Weights of a small mixture-of-experts language model, trained from scratch on English Wikipedia.
Size: 8 layers, width 96, vocabulary 16384, 17.7M parameters.
Experts: 96 experts in each of 7 layers, 64 SwiGLU neurons an expert, 2 picks a token, a softmax router.
Training: a variant of Adam for the experts, 646M tokens.
Below are experts of layer 5 (counted from 0) of a mixture-of-experts language model. Rows are named router (the router's row for the expert), gate (a neuron's input weights, with its number), up (a neuron's input weights, with its number) and show model dimensions 0-47. Each number is 128 + 32 x the weight over its row's rms, rounded and kept within 0 to 255. Numbers have three digits each.
After each expert's rows: a language model's description of what the expert responds to. This comes from a sample of Wikipedia text that the model never trained on.

# expert 20
router:162125105097102127086160094140143093129107148127155130077136158147182158131211187191104115149159092124129132118124115112129148076128166087100107
gate2:088159134163089098119151119173125136180073105154178138137112111175098138176124102119153091133153137144116134100134170157163075112160062121094167
up2:128220076111171100134136117144115117198133123084190111142121142143194153169127131121137102156183109079103113160122123116135112107103116129127136
gate3:181083141124179135115143131103149149086130102151136105134173103158083096072118057114133163089128132131137063168185137135175168150092137153110153
up3:129098097069109164081104105073082126100152142125148075153118096186143125124154101129148130227140111120121112078101079101196097102122148114142146
gate4:156039150152121073098159172088165160122159117132149109134107172161074064125133124135160164141092160165137097123087148115236099201109102147148127
up4:122167150151212156135129073127084115045115144109191177144127079196158119110137109117115126108148113105098080122118149143123112085120179100152124
gate5:100118085117135125125116107058192125097133125135130126131195128162090077165087089107116150158113187185179038151133150118135177152176157079117141
up5:190112121141194117111108086108140115086089128125127142132114103145136157127098116134168147100154212127101116121078159116120051080111155132145145
gate6:094116125201156133190109195150138160132139038096119111140156108133153081079131137077110097129112136097150109150149119160178189173151113178155174
up6:131119149082101077147154149126151101130140143198129145139064111122124107094151109147154150080220072095150137149206132131114069163069148175072116
gate7:144084096106130155107058139143110130188094151150069092137061079162131137125099090107167163096139093069170139170122071126158145152102146174116148
up7:126143151143101102156165079198094188102127140140186190054138092165128136156110145131107127080100133149169122125106164125093107117179118104155116
gate8:186166149117118177134100112134188099099122120103076099087138147055142125120149105130084175151090112105141124187162136172154143106093091122100170
up8:113070094161114190157062114184173106093128085132101118114164083115143114088143136133103158110119164176072171116120117140108182109134151131135090
It responds to: Numbers in result tables. Digits, percent signs, plus signs and pipes inside sports, election and statistics tables, such as 0–2, +29, 76.76%.

# expert 51
router:113067079142140110121141125148067061100124133124082138092171135111185068171131112104126097189110130141097110139167084121117094106122169126130085
gate0:141160098095164147133103116087148093142170121077124101158158108141160124092065046138161096104096150131168126135157139122175128176138121176166182
up0:160115109097137171176045179135070110147133158116107119081080140110124044174140143132167147146087123133136093137140138079122093151157086140123121
gate1:105142136086127086158137116154168102113125126116107123154156140119186192096138127139156142089098172118112123137102102136141132097189154117194112
up1:085183136113111061146137179140113082107140186136122125139157109101121127150109143053089175096105152103165089117116129123146158153145123180091171
gate2:118065185132133116087127128091128115142155137110159124086116163127132136079108132148147165155107149159113167166102134177127142127152144113129149
up2:170155107148095114136174157116147099150056124115137087163139143091150061075090176110097098141071073133143120057205135155098144121135117151177160
gate3:167182131110121077189164130106126162172132143095152120100131117125127064148073136147175110216156154124111092122148066114094150134130139116127150
up3:085079121142121151147118115162135156076140118153186157115138155102119137131176190154139148156118149061147111106119159144183105102153140134106143
gate4:078161111121177132171126126163116139106126156103255121116108101173100140122144155139160167179160126116090100080116118149168108133121188173112133
up4:168065117149190143156131158166151162111085109130152222161136076114088125116073084148153123100142101119118139095161183069122137097139134074075152
gate5:128173087144069165115152132186065113138169125062098127149110116136142104115137119150107161096163124143171176124112064133097152192101127129109144
up5:151134080103112106119139105133079070088146147096093126088085181149142134075125098128098190195085205168139152113122104147078125130063180119116085
gate6:128104149092124127074121129141143119122150148104142104121106104152109157073045089084109148152207146161179162093087191097088106113189171140152174
up6:052115152118170123099059121139127128126111150115142190145126128142138219095152149204127136112154060126092131135090107199128132223115137140107149
It responds to: Song and work titles. Words inside quoted song, album or work titles, such as Love, You, Me, My, of, The in "Take Me to Church".

# expert 53
router:144121158090125151117186150060120122108157158100188136107121117155122059055069154086076192092099152097130124130117153134161175152142140117109139
gate0:110161127095123114131099195157182147121143161090114198167109148147100107118121105176135170093103130101096103154160103131128146115100084135127169
up0:098094132149078070126185158135181161138130174081150166149105161186122122104120120147107088160114127109190135076125096113169135156115075134136155
gate1:212170123125105131140084118152138121154150081144116134140101071119107140109100081098167129084123156106128247125128148115138138136139131132107181
up1:075141085195111119101138157110139118128139144092166169108142113173162101153166139158096154161095089100096096108126120137080122130170135176106143
gate2:121136151105135148109098138110170115095109157100147138090157132128127148166166054094163153093143085155105070095177125190103140129129104128094108
up2:164138130157093117130087164143135158129093085126104094132129115188107167110165095176150103111142059150064153135144093128116133129114126138131166
gate3:117108159117119170105088106114087095158166078131146034137118143118148122118123121124114114106130108146183105139171124149108061128147108083097142
up3:106057155120074096145061125146111104145163158085160085101128104170109120107124118113163147135180156173085120145150130099150124151128108175117181
gate4:093197119117082100098182151121121133091127095121111185196170127137166138136161128085076156136104135205120110131123159093106120128125128123157187
up4:164146103118186137145127168137074116134091144119103051120069133121153093140126112151085127137132188106164123140133162057124145140200101133138146
gate5:161143179152095113145097194151148139110092136170121086116062144105087081084149109059179123102090080153064116090171153122150141157145041158152151
up5:172146106130149098198117098194084132149155184120136119120125179079095142142188099111143146160173159100095131120052111133137141129147178168132128
gate6:158210068154095073144156114148097087130135164203135135140134111139121111121129162113122148105185136132091094133095113128154088117107152075149118
up6:124143130150133167151116112109129139114178161097173153127036148144094170101102156125154098103206119117057127106149104115123101101082080094110175
It responds to: Capitalized word openings. First capital letter or letter pair of a word, mostly names at paragraph or sentence start or after a quote, like G(ermain), K(evork).

# expert 7
router:189154111080127122154122114148118091105050152132101131161083111101169122149137146140080208142085106136159114104049184122169110091149088112134100
gate0:168131096152092144085067180148183115114144129077109083106139088115140146140121125148099155157126128125152110154107184054170141097121099101152143
up0:123121193164107177072151178160093180159164101206075164141137067083086109165132156150120108099090120111131153110165124213142151171157143150124114
gate1:105171129172070146093118114150108134161101117131134106139053077122111063123173126119121164086147149139115077067104112095164146110183125135141149
up1:118105167136129181149094119114160133115128103082058016144098142138163082101083141149135148095184111123095113101128099156140138107119097096165159
gate2:110108140134176126144124119138091169218149146156130123175147121136124151107089122167171129157128155179089159223105115107132170102102137098094128
up2:099136105117109131115157142134124155110116081157118072137133099130132136139120125119133128184124130187116024111146146128181141081195071128132161
gate3:055174173133182117097135125152195076124116106136174149153112195116091109091035068118141142102122130120080076131148116147174150145125074120118136
up3:132139137169166095138072071128115105156158145143136106098171112140125170109114098109159098145172116117079166145124135089078165110115122142134143
gate4:111146178170139124171112111112104116141124133108180118144138145093098099076112151101097160070149194115118077144091122154166188138096096138106128
up4:164128096086151069130155079110122139094123153099115143164141141172175141163180150111183120106136101184126116071146150161099114129162146122158118
gate5:174104103187112130116061162118176160121119102123150116162100139193164124121139067110091082147132063177090127157146105154130196128102139109167116
up5:172144134159098140147124168123176123138143126138095106135090222122131129145118078125146167110143133201109109106130143149213183126061111136140144
gate6:128113108144105136104138100115086130100110116111146091113159104164107136097136171102125140091176100174117096113122146050115131122093156157146118
up6:120111141078099107082148175147147119096132152142066166096216153091135169086105132150133158182188098166079124078123141080167099125130156103147137
It responds to: Table cell pipes. Pipe separators in numeric tables, usually right after a number, as in sports standings, election results and minor-planet lists; also semicolons after numbers.

# expert 17
router:068152059142137115101164112129126110073194142178132106125140114101154132143111141142168111111145092128137136099114198143119078132127097092106078
gate0:157110095139110143128139162079171138112165178126185098144095115140177106115163060077125130120195126220127167101126082109133123131114168123166142
up0:118135115137150141122114103175149140134066143140058180121166120075144198099148190148161152051105142070150137140108130133102124157127121103105120
gate1:159057148089135125125137162029142098144080147104075132118123077129103114114150166168148120069118159093136104141094132150139109151133111130135131
up1:158122131116113078071099143169095165163163124073195141151181144156121121139174136099167163131173132170050175088116121082110133097106174097141112
gate2:122124121126107190082086148134140094108198148072115120165142130147122145112144117164174166133100114210035066129112122150159107136175123074133140
up2:100137140174103118147095139114063219114160148128175095125119143248116117126127170135120101150145115131142100100139115051083114104170139137117126
gate3:129150125134084137195131164095141173130156132148156132155140110151128158075149126161135118142121172160100102160105153062187148047189122139118122
up3:094105127079062080119102124098187149129144088150122108117141141175121146110100093170151118096115120160109176166120112166163134119137088199126146
gate4:137181119106151094134109149158087098160095120158158154120145105177100176116115150131110100072120138148096177116099170171142180166115161114079189
up4:137115144101080107125123118152135132093124162121061066087125146131109118104133110144136154120106115161125158089141123114116112149159138188203187
gate5:109138135106121078105062089084197160150181061173129111101135093175088087132167093151152152102122110152134125126129108140171138139121123096092109
up5:168116114113077165139185169171137110124130128095125139084083091121130095165100201120096124115102141162118190122105173042115085077130154114127079
gate6:153151105137147137151123121130173117146129155132090094140155118152168117117160093142130112149093095149038148128105138061198089164153178115133154
up6:129142121149114025066125100091109158126159106108161138132078129167048122165126110082131150105151149148188184130160112217087137126185112109114156
It responds to: Table header cells. Pipe separators and column-header words in Wikipedia tables of tracks, elections and sports stats, such as Title, Votes, Candidate, Apps.

# expert 58
router:097096150095116177116167133166114098125142153062141069075131136115128157126141136171118155145136104183112168086138094111111155203111134144121105
gate0:237093183117166110168097148142093189109100161151146165138061102150162105093162073102134171104084107138124084103106080171106182126170147157166148
up0:089117088133112156104113077143147131106132105155107133107173137078168139154142084111085066126124144120119147127222182145116141134095134085139123
gate1:157201083158127079102116148169152116112153167164129163097090177166160126181157106097190143130102118115123180106062156169075110100159138125158152
up1:093075112155087131069080072075159128171132095099087095109109138106170119178082209144098097172147127127135150131146118119125110124081141071177057
gate2:134109193136137141103124117150194110092071133155105159133151106132039139100185112099131178199124163092107064146137090140133064108089113186097172
up2:117157107106078152097101226159177099103159159106141201133108120082194140137070120094162159111179134196063070170139121100190162115105130088114113
gate3:128134115111073084150133116139159121119094138189147153157096117146110124131047166142135120077153117114112126126133095176132184069180153146125171
up3:103164116071141141159153197104148178139124107086061124148126123153119143124155144135147177150137076103125111129128137145178106187140122202114079
gate4:185175086077087153149148136136168153098136087132092108150127082120144121155107136131149122066094116143098165114056123119134229142189092106155107
up4:138128183095104121108150181140117113131112126144086124172176072087162133158091136124163178111086098153099109136102126083163155158139060187149116
gate5:160150062124082115105096172109201119118167181120137117154072135124200156134153124101121116102127114075125113111140135087083124106202135056146098
up5:095107126098065164141139165143178122196118153103157119121085107127133139099119171112118132087139105154047095139141118123165170140182093132126140
gate6:136131140119154084132125160100095131125078145149119192153102151121099130139093059111119067103177204138167184124129084192179154175143096160095129
up6:133187090147097181114109105125138127131104121140139072116124164079143128079142157077092118081136065165141115128197136137180171116115210120066159
It responds to: Codes and designations. Capital letters and digits inside codes, model numbers and identifiers, such as HL-42, Airbus A321, LC Class PS3554, UNII strings.

# expert 57
router:159039051153131077164149105134156166193106092130112130139108144130136126120131132125180125118187123102155114125142090112140129135118062092121158
gate0:126124143136116097142125104114173159130100111075143122124109097154152123085099108107154125110118121118130161167078058185166143140112074147096107
up0:201110107127127205152137159114120055156162133146159166114134167104078177137120142140156145181126171172131106096096086104138129142106135135074100
gate1:129122129088152093106066161076125129142196112148167071140103074043092126130124107134087133127123131130095100094168113108149130098188089122142117
up1:057133127139048177155120126121101101122104142077118136124130128157138133181171089113161112133170167135089160177087190171131152142089144126131070
gate2:168130109111153116167115207174187199140176119179135191110094112082126125102102159166132126164141139125104096163155120061117160084103094137115158
up2:116096124106115094074167074132151115137036190139136167089089172143182116127098128162170118099094102111130154112096058176114144145141102125155104
gate3:141134128172101071149082152200118106124155161124118104072117101102132079145133071142172093123128142150179160159143092093147120108131099167079162
up3:186187107151070071175129124192118125144163114108129164067104098132143100111081072139144140138167103143140110183150116048111160126176184135098173
gate4:104117124164175098150087150080050130135125174169141147127188093113036151083094160067164135150111146144069134105109120131123167176205142151121125
up4:200157104105112116138133151161097105161169168133136136076085108120110083150161096209113091109147131092151147161139142087116097108146094123098087
gate5:170165106150143179161093141106137138124071128173155152177111095164144078057131112109189184113151130140144056126149087116143134115098068114088150
up5:162131127163126175129151150143123191136075164095146137153190096163171106104130114099110178108083089101122120107150085165141138092165099114172138
gate6:100111140144132095134115082141106122047119159069097145132097161128162086122143165067063143170126111227141165098126138114067140148140129124092145
up6:169102091133122152180121069198133124105163153087075060105168142149144054109143108124117079156141099149136195105131145108087079110109142112137166
It responds to: As and became. The word as after played or served, and became, remained, consists, plus articles following them, as in "played as a defender".

# expert 44
router:117132180139142122112069181119074079129133103155125105116145087087174057170119117092172096125102139114101109114167137094186105135174114108109070
gate10:159124133152094112081158187188133075132145051152185117126090137095111132100105187141141145189102076127087118117077120092084178110173189121101193
up10:124112136121135046127112102144124103149158136108096115111180136125135168094138126211109098150159112096097115088114153189087187127151073184164111
gate11:142108095149097125122123156141158143137085092109076125073129099128129199097102130068198152112146197156152125081187180150181151113151127069149121
up11:146107117119098188121099138139115090140159111113133045095130086141127136135097202099134148136102125154104143081173145105174173139201160141139078
gate12:101130124105137057153119075123129146163122142169063113130084098139115145132184089172105117149158109141122112185096160217113167061133114079093123
up12:103112133125142138146093072096151138109165115105127180156177154169112133064139112111116068140130167055128108153096172120112174151125105104126116
gate13:062187129054155077087189167131089090134134158152119136122081143111100104158090163159159143178162087123076091163139100144111163093170150138101196
up13:154092081122112090155082120126183114101122149136082144115147132143171139110157109149131127066144119138178127121127103139149129146119112102120069
gate14:115138149173120070110051170096170160152153094119164094109114132144143065152107090123088157108141168119154101155161113051192137106132139126156142
up14:120089159146192177137158124055117160107139185099143132177113145171140141123163128159108146212122196147115162105117060146107147118048100129121153
gate15:172088122097067183142144114131160138155151123113158114116099087101100082122150165194115144155200138135101133151136116062144167161093125161151127
up15:074153116132086064067119151118129124091139130082075151108093124159151173124106124117170151091089168132116164151128167127124113032122141147118150
gate16:123162058138084097072060114181120141149129115112089127139171099165081151088140077108160110166092149134126173133129124156109148135111093189104157
up16:103124175147159119070159062076113150133074101141173168140096141137142136115147137149145128153140123138105092155091140173083099120089073131118153
It responds to: Institution name words. Words inside names of organisations and departments, such as National, Supreme, Military, "of" and "and" in Department of Transportation.

# expert 47
router:135102180181132122129126148126132117102106091131135152105146116106173088162064091100158123152098123113106167090158125087171101127157123123183104
gate10:169125166099116160152073101133137141121111163127118218115168088177085133104087207163226092139078067098134128118086150132131141152138161151107193
up10:096061118128183143127153172145122084126120124087112078175169092091120089142189149156160131089128144162119122117090120138118128180178109137137085
gate11:124088116137133132145095096125101184155056114122158162160107136191110122061158076144144149184195123120148138145127135223134123116153127158171127
up11:138156124164161122143109186161050134136130131140148118072157145124133110134095134128158155168070139161095058163164129184067138103118109171105151
gate12:090161152109122143104178086098085078122091119172198143081132225150069149137125180089123141153180131092160099145081151117131161122069107168144128
up12:189093139120174151129141110119111184168168091105108117148101110148126189117195135147142136143108139080134091139107105130140079135146127211075112
gate13:178112141098128121132119147096136137188118133110096104132089147180186167105162143114117113139139165104130116136085067147111156098151093123123131
up13:104155149132134197139143064109121170161113094179116164108131149152070148114140121161120200127171148098142088128111144094147115128098104186056128
gate14:138105144182127190152107138167102137123144077110104143133104075155138095091098176163127137117090131175206097141138070122104105161120079145091139
up14:164130145136177143130088132152103109138076192113110141160103108127162175132093125098143123131109143172157152129143175116084073130123140136149083
gate15:140205142129116073122105157150118077114103123094190104141120138101093134154114092096122126180135141121157104129130123104159115115109080100127117
up15:152078090135082118158111120146117152086113207137204096110155076134155163146115097115171091161133175066111155095156059104123111127123175110094131
gate16:128150083141121079137163124137140144157092066104080143135169096099066159166137181137195133152118069116130157156099039096108184144186103123128119
up16:102163071187161105155176104101134110112089087085106125131134131122130150191108065129174093167103184167146167106132115042135145131153149150071090
It responds to: Words in proper titles. Capitalized common words inside names of teams, works, places and organizations, such as Sea Dogs, Spring Break, Public Service.

# expert 3
router:128175143104170067089102129194209086133117166092129097127105158113142068135179141089121145122145172103123119064098145107101082174166136157132153
gate0:105181138130111173172165119113071124112114157101150077171151073095157124095126109125130147122155103106113100134083164079167148138127156164083069
up0:106112100138189152148115127129142155149130126147120101162197092117139106115165114116136132094120100137115128129089196107118149078107188178113094
gate1:137103153157112121151174078090143097110115143138174116090138130219152107082118179098137071180090113118138078162187133120129126183109126147179119
up1:089109152093047175139152139099149073131176099097134156146103124129091140153088116119151165129147105144087110161129130113137136167030105105131082
gate2:179114129075171116222154146148106111098099152167112100151112125125101125110094137155139110173109144099158179098086068089143159106099132203096148
up2:151137067114103155115148151102108099121135123175117066089167139142169131241158107123128125186090064129145136138147149080155125157135157134161112
gate3:139117072195123097082112105111149088154119079159157107124146146147105097111151066117151134092193145130147142121108187198127108117207153183110143
up3:148095164210173127206123137103066100132128109187123188122138114138156137147139181146202115140127068126151139154119131035104121164079168132125170
gate4:137094107102142145091104058125039173163134135205103143117099075148156143123182124131149133160192115126088157142084159105116103161168173131091046
up4:140115111089110123165170175138190110127164119135187132149088124101119120100072124078165150114074181121191139170131121154126111085104083128159208
gate5:187160123130162198183094158132146135129071152068083079138095083115119134106108093167088135155144105141180168134087122053119131140129120145132172
up5:168143115078147053094115084136091106164119142165129075123132141131161160144116151127231115165148124133108140121120154073140105099183110157101080
gate6:150141118088117099136124095147109142162126135180028101171079142175106135079130072060110186071118135192128099140120078168138155148131148113185092
up6:130160167147144125162102129162082162089151140092132128133082124121095098164118139091136072144129112118143153170132100127149145178151086169130109
It responds to: Table row pipes. Pipe characters opening table rows and header words in wiki tables, such as Year, Total, Turnout, Albums, and year digits in cells.

# expert 52
router:099100059168140164123080136150170164126161158160158149107074174098155120184116123103102134112112146185139165102134085141145111126101091129076128
gate0:128153109141151167127178123094158193144126108133101113170090129193182127190143094156080147170059090133122165114179102108158144082093125096125137
up0:126142122126089155160073081103089115166130210155089109170111103143131102131062094104157156154149159112138110174022061133156067102154172158094141
gate1:090121129123140095153156131209130105120119135136076075197126075161109159082115115166115097162166149149127099144100139086119136104145126135126072
up1:118118142097127130109103089104096103122151165076078033122163090119109200120121172158153105154156209135130156073126162052113080095132145085124119
gate2:173127143092119078098119170155117146136093121110099106105178145082118117212147085102116061107161165132126101150141193085173150148156055109138138
up2:160097141077102160091106111102138100101134099140139120103180096143103082169133063132140189088169163096188136101076134078130154151154150111152090
gate3:170112158099079116144094155090089155117051144180090155181149116090155163135150120133084145138120186132154097139131137155138178126141088188133159
up3:078124117148071137134042151103133152104089185144152103161061137114147113177130154126098175122103130190141122140127146146205146147141148141124156
gate4:125195116109133077115144182112151091183129114101174137120064135126074113188143089135097121195184131120139178071072072121168117143114063140115152
up4:084164098140173081118107140100168127137164110139161189117077139135177107148076052124112154175081114153149129140108079127166109171108028148101156
gate5:168149125092094130138143179170150140124191117105129095136139125108094110171075172136137183138122125156117113130137100062128108141131114193131178
up5:102174110080095106121140079162098052137120094083126143157170125124143144134141131188153137148173098079103150186078154107130144068133159119128157
gate6:061122131153205137157156139101073157185145083094127161168127120193167102098169096178072096102132183123124060094119132048142148076146118145151053
up6:088162144147226107134105190142106126190113102112093129135136178130088132118165111115141106136120200153111079129140133094148093196096059114133141
It responds to: Dates and birth. Words and numbers introducing dates, such as on, On, born, month names, and day numbers in birth or event dates.

# expert 33
router:088179169138155179110187079147097076096122158131145147134112152152112130157176089148133111141104097121070118092107112149107103117141147114131118
gate0:123153118128124105161122189117103132178138112088158130178116182135146092105184124094140135120077161126126112101158153152176120187099116114117134
up0:109060156077135151173125137130090129149187161182131134125149087073115164126130204069113133128052095109126136143068165141135103119139170149132093
gate1:130079116112093139146153139125121121180181125129167118133135101194067055128140123120149149177048114141079129116090136072157167152169097189120142
up1:128135148110108131108139187090146153126059172184074148148102117115133189105132112131111129145160125160118152169179154095133127145166068126174136
gate2:126168098127113080130067113082138133119132104108135104176115139119081109166130161096180152144067067171064144092139095077168127159125097135140161
up2:118140122118127128103174144126135123126133185160164111114085097138164088102120073116057142108192180109136147170097111184121111147138153182144131
gate3:173143173128147159165151129124118143098058077119120186146136171118116112133082164089159100151110111158138183084075093134228160137109108116125160
up3:052147136155114088190087154175129154185123115133121137156127142186121146075040089048168146107161113128122150160149118136117177085079161161159165
gate4:163135123126135135112177202141131159135126118148087131122085126121122098099140070192124154066131091170160154113048156113197120128138074116093207
up4:107093147116104151083167096084136128100104128143168120158145236116160118117146152137143144125130077137102166093090130159076147124152089112188142
gate5:073087109108102101126161146129124122103127080111106122174152104122110109102126196103101105156152152124141112089119140116145165120128101186109143
up5:127045145146161102084098111139134137096137171137043095127084104156136154159153110162145149109148153141074071107145149067162149065158107168097140
gate6:099156114129157134087117084077155089169135121129106117107069164200075161119145077130180188190166150161111102118106138108148088132183091117143111
up6:087098185115154097129087117154073141121111162091130104147164122133127093154120186167083102147122096137168109142177194065132129099123117146110106
It responds to: Stats and infobox fields. Cells and abbreviations in sports stat tables, minor-planet lists and infoboxes, such as MPC, Pld, Pts, W, L, semicolon-separated entries.

# expert 13
router:145138089123103147159118138090121178146126163126137136084120121144080064116128116084086132162185102148185120116185162028141169146119180114193164
gate5:151107212088096119116133125182167134117109099169138171123148088143072158078155069102107127087192120127143124092155132068133151189153136155110147
up5:163124158134133139102152155101152119190147115124098111111149103120159212101131130117093124121107133104119092145120109157076100140089136124134094
gate6:127122172086071073138114154082109082116132142136085123115182113178084233125162162166162093084138163146123074128120080127114149088153091132112134
up6:135149090126145143087117184066165074122124178136091106125150141114095127164155086143121144080130175119086069085107097133170136099090126102168117
gate7:166124118124103148155124128134121166137123162113156100095161152195113102091190099170128134103089088083171140155137145147088123155098137153130121
up7:067123108115159115146129207087100086088130157113055149141131163126111144091172115063136108045120146136146156138152139168135121183162118135191110
gate8:092124168164173162173127119091139143124116085121147100123159099091159090114089152102095137184111073084136148138141135125119174159192113086099161
up8:104146160078116202155104055095160129138111142103109110143157122109139078157118131134111133166135108154120111136129087119133196129149112058104170
gate9:190122136126121161163075109147162079128175156145110110118063104137141128116112090134135082167062139143130080182127132083085084102120122168159145
up9:036114111140103135112106177158153131135144114127190130110189122093094120151095163098130147125121133102123126139132172096197170108175123071136110
gate10:121084155127115138162102123115092088124166114111151132124057146104103119159054154082124114166088149126169128144176186112124185105153148134193189
up10:154150110145143127114116157173169143060131101137140094090238109127123182150186126167134087140110064145141161112130149140128087158135109125082064
gate11:133156099119129111183156096101148077127128171175122153120074103137105137127118143150136158094148151130093058135094107115179166120152110167150147
up11:138097122117142140097187152113141134125125165104143131108119062154103072125161117145100079143124115109150206124172076093084083118109153108130104
It responds to: Year and date starts. Space or century digits 19, 20, 18 beginning a year after a date, "in" or "until", plus en dashes in year ranges.

# expert 55
router:082162147164126090204143143191100192154141182105091102166110159141152125174160144141132098174164090153073117144068138103114118140105133092094123
gate0:194122083074157131100124095127124137115135112165202109177124129161096145107154095176081141076136136172117133115127125187143170128120078141143175
up0:120081164155154211127161092068100163129099107067128164183144097135109071127154149184105116169137112091101130120125160094126115148133171097108104
gate1:084186112143085063159100081145141122161120151124165110186116059143159109074128167081138153122164100087177110120162132114089146129169155136131133
up1:141126130122119111084175144127163102091152087132168135141120176147117121105163048169145119110082155146103215109155168143103141135028097112125103
gate2:096113158109188097158073138188109121145128151075111101109118116127138126071141115102168130130182119156125095090147120106142174093110122165185166
up2:163073151096136115107114115167111166134153141140148151131104147069144077170146138114128180170108141136148141162224098191081133132134160107142144
gate3:130158076109138111151122150152110102092101093163165143131095160072091127124144143093102129153093088067118163153147174083236139154128052140174109
up3:129095169133123153118103144153155077153129127080158065176108101138115119140154071149108118156168136164153115169108130202070057133120218116073088
gate4:108151109144119102165094141149116159130158133200143151098123139136097110135113228148092119124147062106101113142095114139175146185087034096106176
up4:139137118114090091123169129143109173084119128171140145132188146128179081198117125086128123131161104120105122160114107036199135206110086150124185
gate5:054190138130129145122153162064110140110133130114143135094161135182166171129102166082106158108103121115128160135091173172164128145124096086099135
up5:119121117147141072092098127085088125100105121115169102109147098118202145171140126116077140145157184168136140146125094137122091202076134082138157
gate6:138116178130154142148126132079079113117140113042126129190086176153123079101123108141132144122108122175139152117114142092201101102154150141130151
up6:173105081179094117108087101149148171153172140128127155098145065102130101146148131155123147128087093098176149189101131145096161169107119131180157
It responds to: Name-joining connectors. And, commas, dashes, by and colons linking proper names or titles, such as Gary Seven and his assistant, or Published 2000 by.

# expert 16
router:095182119130108126110117072146150127094128115162179179127142136125080095054130110092109059116149083108101078103206186168088137155136105169110102
gate5:089139137099130169087196172125190120128128185148117071152135097141123111145153202137106165101150146122128133126136139126183119089112128170139118
up5:102134107128053099106129164121105143142148118108137169107116085125096158075086152161164128057066172163143065142143087150131194117139135129076153
gate6:181071182095091163164145135075115124130106133161093110094124157142142121124170163107131145115107053173126117130149141082102142095105075126126137
up6:089139158108046129099193120136088160115095166126128120141147156141108121120164130115137103155141110133161127110173128151120155130122173165105101
gate7:116124075125112133133090147135134160115134159157140122124074137152147149147137080177176098192037154167183137114118134095089191088099077094143143
up7:156120073080121203142135121159036112126136123169115130148059183137105088107137105157089104168155071160110156148142108149124148149133125102114172
gate8:129156177096100178179163064126134125112110097154134110127109101168072173087146145142133159111131170108108133086142179147163169159145076118086171
up8:109136108143186159118126112152093140093128143134126152154148095156133123175129167158135134174096112116158107142137125111093193097119154061124162
gate9:108142131104104173134168087160166129123097124109139144092146068162106177056163141093128119102115140153193097108139162139140100142102108106116149
up9:128124071138068093117144125097070136117153080141140133107126153106133163120151144149174079146081162136141163150154172135137161130078118202101182
gate10:121112141113090121130147162111094144086112114070117149175174136104158204122099133133147083161126097149076171118106112127145162134101145161069105
up10:198089176123100101145156167091090082158126177144101130073126114152152088150085158142139118082160120111100110174111089081171135055156096123103107
gate11:108156119129185070110091138129158121101084172125130097146128106135184055187137117142106114101045143132181153148099188141128141156126111132121094
up11:116115164080056112129129156086163143110067128165129136152090085173111135130083115104055107070134088137156180146174094151165142100097072175102115
It responds to: Infobox field labels. Field names in infobox and taxobox lists before a colon, such as Family, Genus, Coordinates, Time zone, Born; also year digits.

# expert 42
router:127166106155130100097114124154120133082165108166177129109113111151161139129141177188128111066130074118127171219140055144137075105093142151097089
gate0:141138089165144157126153134180105126172106097105160090186153131155149100123165070105128148099113157134118149039139125073161150139135176224084129
up0:141161059111155076100123120153065101083180142107144209076143161140135149185127136125117123115094127154118103153099162116125087096117116172151130
gate1:129184139134145171112076145094185109106112094153157107146165104169114099128085096082130092137194151129123094092173156122128087128170091149143113
up1:111096110145137105127182161170135090153159175077130122088122164019128131132132114117156168101068159112064114091120157132109139127110151150070186
gate2:136130082138173122211148112122183130131104080090106093176205117155147121063178111088090139115155125115101054109092129095141171160154147150130092
up2:079137136116101181066161129085151113077146152099128032113074145115185126164166082099123151153116151077152088090135181097083129184114131132139126
gate3:151115133145122117161095137135135165142103082098104109183153125119178134116089108053123117201129172167148134085122114050198115128115117137161156
up3:130106106160098121094103130100084103149130127094123095117111148132120113102115183097143145108130131118145175177096038110126135141098105162062136
gate4:131126107071121089157142133143120122114069140141094106159200109098178183087105103118172122121154156142091111079074124136139173097205098180145152
up4:127125121157110066140083120107107193110104076165116105167207089132118178084095132135116130147140091171116168112125098142123193115153147141098105
gate5:201183135108133165125090108070091132119093071113145080178095119180162144119147133158155132125134104129137152129157140086172174080100155073155140
up5:087139147107129134109182107140111114132147103081096189125050166145073137131088096136185158073124104179126140135165101170136149124137137184103112
gate6:182133099123157141175094178075141144169107168083047130162142137092145140109143096104155132177139167135155134120096124096147136087132079171162129
up6:130144121057139075074146104143111120128117154110089119073140136163165077181112203146176092112110149122132142061096110065139087172098163140155092
It responds to: Table numbers, degree words. Number tokens opening table cells, such as heights, marks and counts; also intensifiers and cause words like too, very, due, severe.